{"n_layer": 9, "d_model": 256, "d_expert": 48, "d_shared_expert": 192, "activation": "swiglu", "router_score": "softmax", "normalize_top_k": false, "router_z_loss": 0.001, "vocab_size": 8192, "optimizer": "muon_variant", "batch_tokens": 262144, "seq_len": 512, "train_tokens": 822800000, "steps": 3139}
Below are experts of layer 2 (counted from 0) of a mixture-of-experts language model. Rows are named router (the router's row for the expert), gate (a neuron's input weights, with its number), up (a neuron's input weights, with its number), down (a neuron's output weights, with its number) and show model dimensions 0-255. Each number is 500 + 50 x the weight over its row's rms, rounded and kept within 0 to 999. Numbers have three digits each.
Before each expert's rows: "gets" lists some tokens that make up at least twice as much of what it gets as of all text; "comes before" lists some tokens at least twice as common just after its tokens as in all text. This comes from a sample of Wikipedia text that the model never trained on. Tokens count by the router's weight.

# expert 6
gets: "a", "i", "an", "ian", "o", "on"
comes before: ",", " |", "\n", " (", " and", "'s"
router:514506416535562522506489496542464466462455507515579466491562483516495525577502459503518501574498372397484484599584345522494469539553505461596473485525539480547503534484473477502552493479538487455470541544477468446454543477524435589466433514641577512494551521527514458493527494569507503466578575529556470427501579517532390554511453535484487483563530521533470516607444495503473553525425375512554514486434510565472475570525502478489503479563556501502554566507457553516476517469522413591509405421408430616480466447416565435441481530563560517398510370552475454531537559471492473568501428470438465443495476547526500536631434480479487532508413487424589485553477498461508543470520453518451514559452517411550434551518575545454463513515434556419447575498485467505588452473526481
gate0:522503445458581535450540533547512492564385447547481490472453516442468481562497498510464547383617418475444477504488521568451523457451604478546416494485506528452514524423419438449591602506449568469520449516478526489481446539514550390499385550586527456512427485516570582511506572377539504474489586474506433526526531456511421480506461486543484468614507459468449457460475553462498482500490532454498529507527569516519526595506578568482476488530554486484528513447565554434484546539597486460591442510488501558455462498456558509461538477504480482558649430503397572517470499518481417541537555601567451525529504533531559482545529487537421434531494473357591552563513440504481494455500468430463418510605472476559437558535467453468561504498471572450418508576474498473576483479494496
up0:488486476525557503447489516529425455530508465526480502488471522477463373486561473512542455490587455482492464501527511553496476489481543421567438517573545469461444460484475501400549465516493596479461495492458643535427485502566524513442332538556488542510534580490531606555591575479463495490445574388468407526476543442511501543530399579478548567641387525548488446446539458487408525511522515543485529467537425445515582585436579483512435473504484511534542581448497493473466596501481490510456427443460502589528537450516622517444467416513457530514563418445430444521502473589469520486513494495553477461468503519497578462569479508571501551560500444433538563509502514507457413507485475470519441420482493407585512547557405496496501490576528505502479584573399503501562507528560489
down0:554516515402527546467520482411430471549477511458440550555557519546508434442461451463513488468478437459627493441469433482508547543527479448454450509434479473532418559488470457557619552439478507512454511538472607548473480451435528440547457480489489534569419444432468522537413496547509481519429577470378526506529571583500573532579449506469529550467473499493465532389555503532520504429564427585503548519564564493549529423480457438451459517542481499509425539491471413539421526505478551530568565527514474594580477515577499503439539556645497556461436507605466502405542480497555595504491474512455552507475521473502524438523501431530516541504420534476449387510501615537516448579507456405532315491483504485501478503467490554480559440527524563533515444480443498491475514518490581
gate1:437534522424556572512473492555609490600553479532489554628541503522559581536435526509517491493497477429417492576501556585447624498490610516524422434522524489506440512494500462456519403449600470405413536485555502534548502433591517533477530444496554515533430523559470476567529494572440540480492527505542476459482502474521481575508554391523582472555501505514431488547453493503540559476536538464437545478485501426603611527444505345528409480501511551491467472487424472511419543441420455618553405464466571509415505534554463378483498590548441519471492362476494421468548450560561495546521542528434475445560534451466447492501539513501393490493417509482480491473486441462464538493446538557531483520562487431487527533495524526547492500537530543531471528494573441525468524460471503
up1:445495602540531475521466460534602569513594480552514440536481445535454533649448449495458530482475472433415490544525554509519507438518547544518474488497469474455501528555522560492509299504509457411510505425452515541511534433526465525484584444562587464467414499527509423589506451512533579549455482515485493456509444543532551502521554491526557525523468498456481502469473481548430576496527515440469410567414532494508500552512619399509507560541512566498536489462480576522439479536440510619474475459478581545445503546523396492515505506431435515520544415468522443404488519543490473562478515583561502447543516511451517531463469442556467505434431466398466561446542437512476500513527517470451562468572452398518500569397601447452478525593483571511474497440591399594512516447526532
down1:534507456548532439468446564503542489478528552570458576488474508458501468413501529601655460504497517561487596592458596474478466527456531471516513535492445542469477555482472515462564462438564485517521486525537455497459644449501498560548476470439514601506472519487546533471464540456456467373544458402495526493418579556458485412485562472469499562474509578558506473465486646545614498468525533441564468522515427496496437484427506484599537512452444501509446457487601448469324547485538472487456418471470518426527479555534455447531499490480501474479528503407622538455496524593482509468512516537549517512450469474533455479540502549417398527511506534490530563392587509530528470583454521598554482500477505539421539520454428489514545521565514498533494430409443474441420472442512535
gate2:598524577504542449571550506548474508454555511450442504532480516465543473476516591540501572526457364522563523420471486499540549643514602398607514570545571449502468461477474558465533524563497505447556508528462539524503455470464499448518569528433552541570516545480510499507468484530481407613486499545547481494392478430541434522502472452441420451465430531468450569514518465539463467531435564554541471539446546496481548527476527466417571480463477501537481481519513479557397503548458443535501504436503492450469376494430591549456462537471511510437484482455518557531429492551581507492556516555460627555583504499544560527564501517438524561453521440513488425437494481579477590513493512573532448484498420485481544491551552376373432528577335494474536542482491425514473464539525502
up2:540521435468486477469524431552487478534467407590520503529572459545470507514510437511476491572552558473412583451473511469523481463504571470489422459431550493536541564525483375523557567526440519494455432475563508442529563444480465598480463520498472521501446517653518464544507592516565545438517599533498554529495549498505550491504497386588526501517536531595463454436489632461534548508554549430479538504533472542541386466520419512521552567543480622421561524520564517499460489537492440386562453494496461508487550538569426454463515419551527456499560510560520417541455461496510528518464569488476377487497516560442468418394449535561517520496448567443558583444480498508540489444361555484528456511454521553483489523479460522493516490474534428501363423557520541468409524493465513
down2:484558460460546469461496440508531508476468484496578497468443414515472514543533470490525528489561504534502568587547426431463489487499598549505505560530518545484513524439465530527424538505437481487496470446429466456526583450491496515541553442524496549553374511511550470536491575463492394573445498540472437484471610470501580517515504536542554499471508478558498512459508524465507479472459534413544534485537570537505473447543472504535451576507498561468494468553453533488520499370509449456471477513385572474607503488512486396549529480625522527479518616554450430561500593542493561541507599439495459542492566506507437461436475480346570489551487526495454509513418437432521431571462394516468432519523523450336530487622611550459573495382513540427458561442457517484582522516453466
gate3:478491426460420547525544494576542408509462502549495567471525503498550557424593525488400406597491469490479534575440491654562517556464550445480552473526426498563412496492625433582459499607476471518556540553445520453444542551488532398517477514469486539491461534492448480548527488519510503372572458474465403528512519492453482459396459482570464541437549505512488496460462503501480496511519536566585497488474586508359548440446576492498474457579525510534550470502521558409551504522483443527556400488444524490532574440515627511490526538465526608487432523500478484502511479437580490506433454606475540484536501507490472421474444505517613524485424487504470550538500555536540423439498538459481497540529462471495522556531583504455584479489476555523484459489513403643522401509525531
up3:566566461471556490508472621542501486535517490448509465528565413488505464480501562509425578378507588509486485470493486486443456529565384432549486483478593520583481550505524583427455490472548513410496434503618517537537451510505438526523565437558553426452550479525474593449483535532460448513456454468472548499548598415535528538517588533506503496536514438420482474549529573536430435488466464484441512512534514472568403499587485495523572558482411476490455548516571438592527516512460473461466493503511487501491507495513543420476460515543436498610515490344473420498523508411484421569473509535527494472514512551519416478581523588476522472490498432523450535548412526393533498540544521515433450447574450530402572487486460499580434443559552517546466536513535548387480440373539540
down3:573490556407457435526488528533466515524496487518535415514478525459451502478483531517467484514472527527452589490539477476473555506437482521472541505491557405405537459423417527467549523509536526550503373326501530507509504493523687509502560543519463476456531497579412390532409524547466596467489513471554518524485533566485486480489494495446587503512465549534506555467517531499458474552473559544473468529463512433568536551531607444450451596464534463565448596520530559549540537548501454506545481530429421457515467448521376515530576459460507454518457506476511452507387539556437477515505515439510468534596449485482602498552488381452456473507530638493493490481492568433527481527475533511456435572483535523557516543408489559482510576544441451428536467557487593444485416441539387
gate4:490563478451502539496415448524459477496418522524514551503548389525612471542544446483527533427540460430525501498518589527482401555491487508538503439518512481546538518526491480396454545546471459508492458501522564509486543452549443517405527503448560343456464458462650429524495529559546501584524563531572558478454444379527419409491563583502462510515510485479554507524424482490521455487527398507607477428555517555514445432516574472509480463424552469520417417527483539625467474457517544547441399455532467438416581424514512438504575428498527560466597549546495449470450443474486592544560437528542472481560536478462496601575492514483547528359489414506590507455455477493507495408543470470534489526542498471509452464489477511586523513423500532471543508514502493545476476450551505
up4:491508554502512439459605522576557545552463492477474440474422522497450516516393509512473439523508515562461497533453542486484511473499510460469430583423491576503483542452498470543539464440529462364473526514526458470474498417459562535507485507510385620518518568477551497463536456507436496461451497448542474473594573512456491634491532531518506484430524577494481519508647461589515507529588537409474433508469486533434593509473509549554441467454410499482472460519389507401496458522507506542593555584577531542463409571497500553463459590540465436388483391494539479516556469595541485537468565513498447551586481455511420425480533614491464501589489545469528544538540516492487459562399529498471379508432414474469516509500507570529506524617482518516511511559511437454496514491433550
down4:554448530519526470486520546526507540573529483555464490488531549452541561497528505445440478533418577464436444531505542442549539474383517442479475542524465577478438534494390530557508530485469505569421503511573401459517487493555565469520503488629435491491502410482452506588456422574559487502578473506493519563469508532469560452530608583467432471481617451493497626488506565487494488504512505463430533559505488559525512511513460544547512512508461565398571564453497402473455488403542606404495529479504388510541472550464500445587502503461469453512522419533583427475540507529562404469429463575489542621483500508587447519579490546529493408557508551503473503559490407509570571613526483393475490485460476465466499462387439426454519483505476485541450476489451518508537500550487391
gate5:530513449495490474496496555552490462471500495472584464550454512501459494490502522533514522464505439518513553493498407457472476511510461437574543472549507495569477525536563521565430505519590448421505548610476489498628403499524625520522461432602535493449513488505429521526457483573422493516549604433513603565548503472424524499527421530412425517516499448403510447522479426506398521507417408465503524455526444484476445549440561493510436571528505473509422454517504514462535603538527527556487532447450599536542392483494492525445481473564547507533394397569465410504536434490581528436459484487625450477509532523519553692435475443578476578493532445502437532473486457429478568547518581460401478472459507427504462475492542484524490467506556471497577509537482526517586429461523507
up5:411459568508579432459536573494591447553390523579565492469426497549516557488502543460488616443475516508444458500475506473519516435549491512448591372478459489513538451507537468565576467553540475426491472591500439544640457503479560509527449526549611475513595438540429566496569495481535535482531486474546480458493459590446546421482484451352505495496488544536507371553434436498467451596566434495479532473431452444511585519503566475596527518471516462480527436550512570420506506558476512454481518466507473545513429450532517489482514467597504526524501396480483511464494467500529491500589514477579437429500561525480436473405497515436485542492518382404473605533432498500561429553541480542471512474423473480509499476502566489502567427473474448473488449555578578560519453467519443
down5:453467512539500428515536572398519516446488527462509605504465472595526482578465432425505518530458532454536504464506528496586466498577462461481481475471558525488566480519482441599487479523483559535576552450591483564498513464434478559453420519549499521409457456460619460513526550454572481562456563450506490487377501497441489495507470538463481533498485565457461557466480355471521368498549559466537465576549494326417518468520557525514506524546454411454570487568495500528556495492510520380510493571489523497544584534543495479522474592522456514473517479566548470486497538489500486463407532510383467513478526469507570495510519452474481582492484601493468564542464490569485436458408409506458538435459552419547460462498456579562540627534433536520557423504461392509581493581498497
gate6:520521437474444469467369461525444449461474544471430485418489539524481525559505612581583449477557518429508576512531501571520564599491484460534489440489429478485666479483540573508541428397487489492471368440436516414449463473454501531536491558482406414448448507462496447587500466453467495534536536584418478529512507434593532500542539552449528498535528455413480450616512487549483582450557511624460602480451516477558557544474429494582561582539491437523493533424476463490460499531548398524497463492492482524474517452597529550494530534543486595554515476496490545529525539379521508493536422538514466488443541485531557574559498469559598469471562573513416457553529460569457532454450495478508476484480455490572554574519442545484439550474485506491499479546517431577467525522498572
up6:575500486475471475514407440441468420490488516488483577507611463522519569561517585530519440539565478402485543502457514548622479525519468468477505452498444479427600482500438540485514413425505522428482407566522543517447506453438606529500435508457475472409466588501442472478515535474464476441461457489564388514568563496504445478541613482490562459584577462482518435606539414510486477565501574547520524496450442496622537475507442584462557493603511432470571474449445492524453453399459413538479423553530518541491541559529425512566530544496407563530561486589479546512517528461556465500465521444511553434522488481481504536523583528508551454538607572414387475549480521548519529507547445519447550498419468481541599498541475516461456465488564503407480520572470534494457541471556544
down6:477490501418594533426587481484546531577411496560546539481542513483548478502564481455461416504502512633546474414524479559550484408462610499446451518523398501578528479468500570563519558550499434477431448439463489542534562498510524527518505408500536482492524491598496508552515574483535556442478499461510573531506418475477441522511524493583514456523499451559552526491468502454505517545481489439517478545548510439385574428439538592422505565484467509433505546537525486494470440414540466444513458510492446452390564515627492481470537434456459438381513495497413441537409552489400545453474550597522501539506484430482427508496504502526547553441501463513566431528458487554548432360433536508514455469529447536525588438505538522589594485474567591625475544505450555503490463460492468
gate7:540545548524484590544483483490408506527467480510464514524526526540520436469409545545418398491550461467477459343433478574649450476500466546461515550421532539532445428454459481530429489466484445497445487533581488523496422391515501588524506476521518456530505641556506521528550608572457459483513494501506533530490478542509478480499452580408472425478498473507469564588474531455488465447519538534500489476423501528496538394479479554469570546559565408451473475438423550522425522449469588471523468534582484572486549595463359515471539476476464524525451510526479591461533555578470494495418541525444534521524623451535474501513506534523613438470510574520436493417547531495463551466474471429410466495515382508576543510491502529614565496518571468535480431505452569515532492472473544
up7:512555546609525535499532461534462549617387409513363582591488521575580355517479503489418519501479426467562423451498468511549443501536526487562529507485472542478517480524483497537493468515493473512564552550509436497440354433496469587528509520581516490494487519535480513598566582463527472514539451523518549422459512559492504578530444584467543423504433507578587512537474481471473444515453542522405538463465563509510465481475470527510582598518479502549470454464492480509465571543513464488564480549493472529464427531504440511433526471417564500508452506523456568408472566571439480501497529463514513517435514429461587500597507505466488498443554504537417487505505613434435562489508427453469457441501561530546457477425501542624470471544476434465528403543508617556598530465410534
down7:543593473406420470498566507470508529529475499535448502484456469444441495509425490525464467569519518531526548566445536487424464419492460520557479431525511517532551483418438530535497535394405559529397389546546534523603456548415539445571475457468370496549388556515543478548544485469506476409505556494581586531541533407459495525501564524434508439500469577499492476527512542530563549431412516563545514564454509478560483475496517502448516514461466408554536402458510498491494401560487495478475499614500470480443510528455525571439474540363557534432562537498446495505553515467573477482451544513497426596580582521534555458509530588511463479491583459452478532523432415586514554604505422502450557486470469487465461480538507508466483555471539493526515495631563463606454478464506571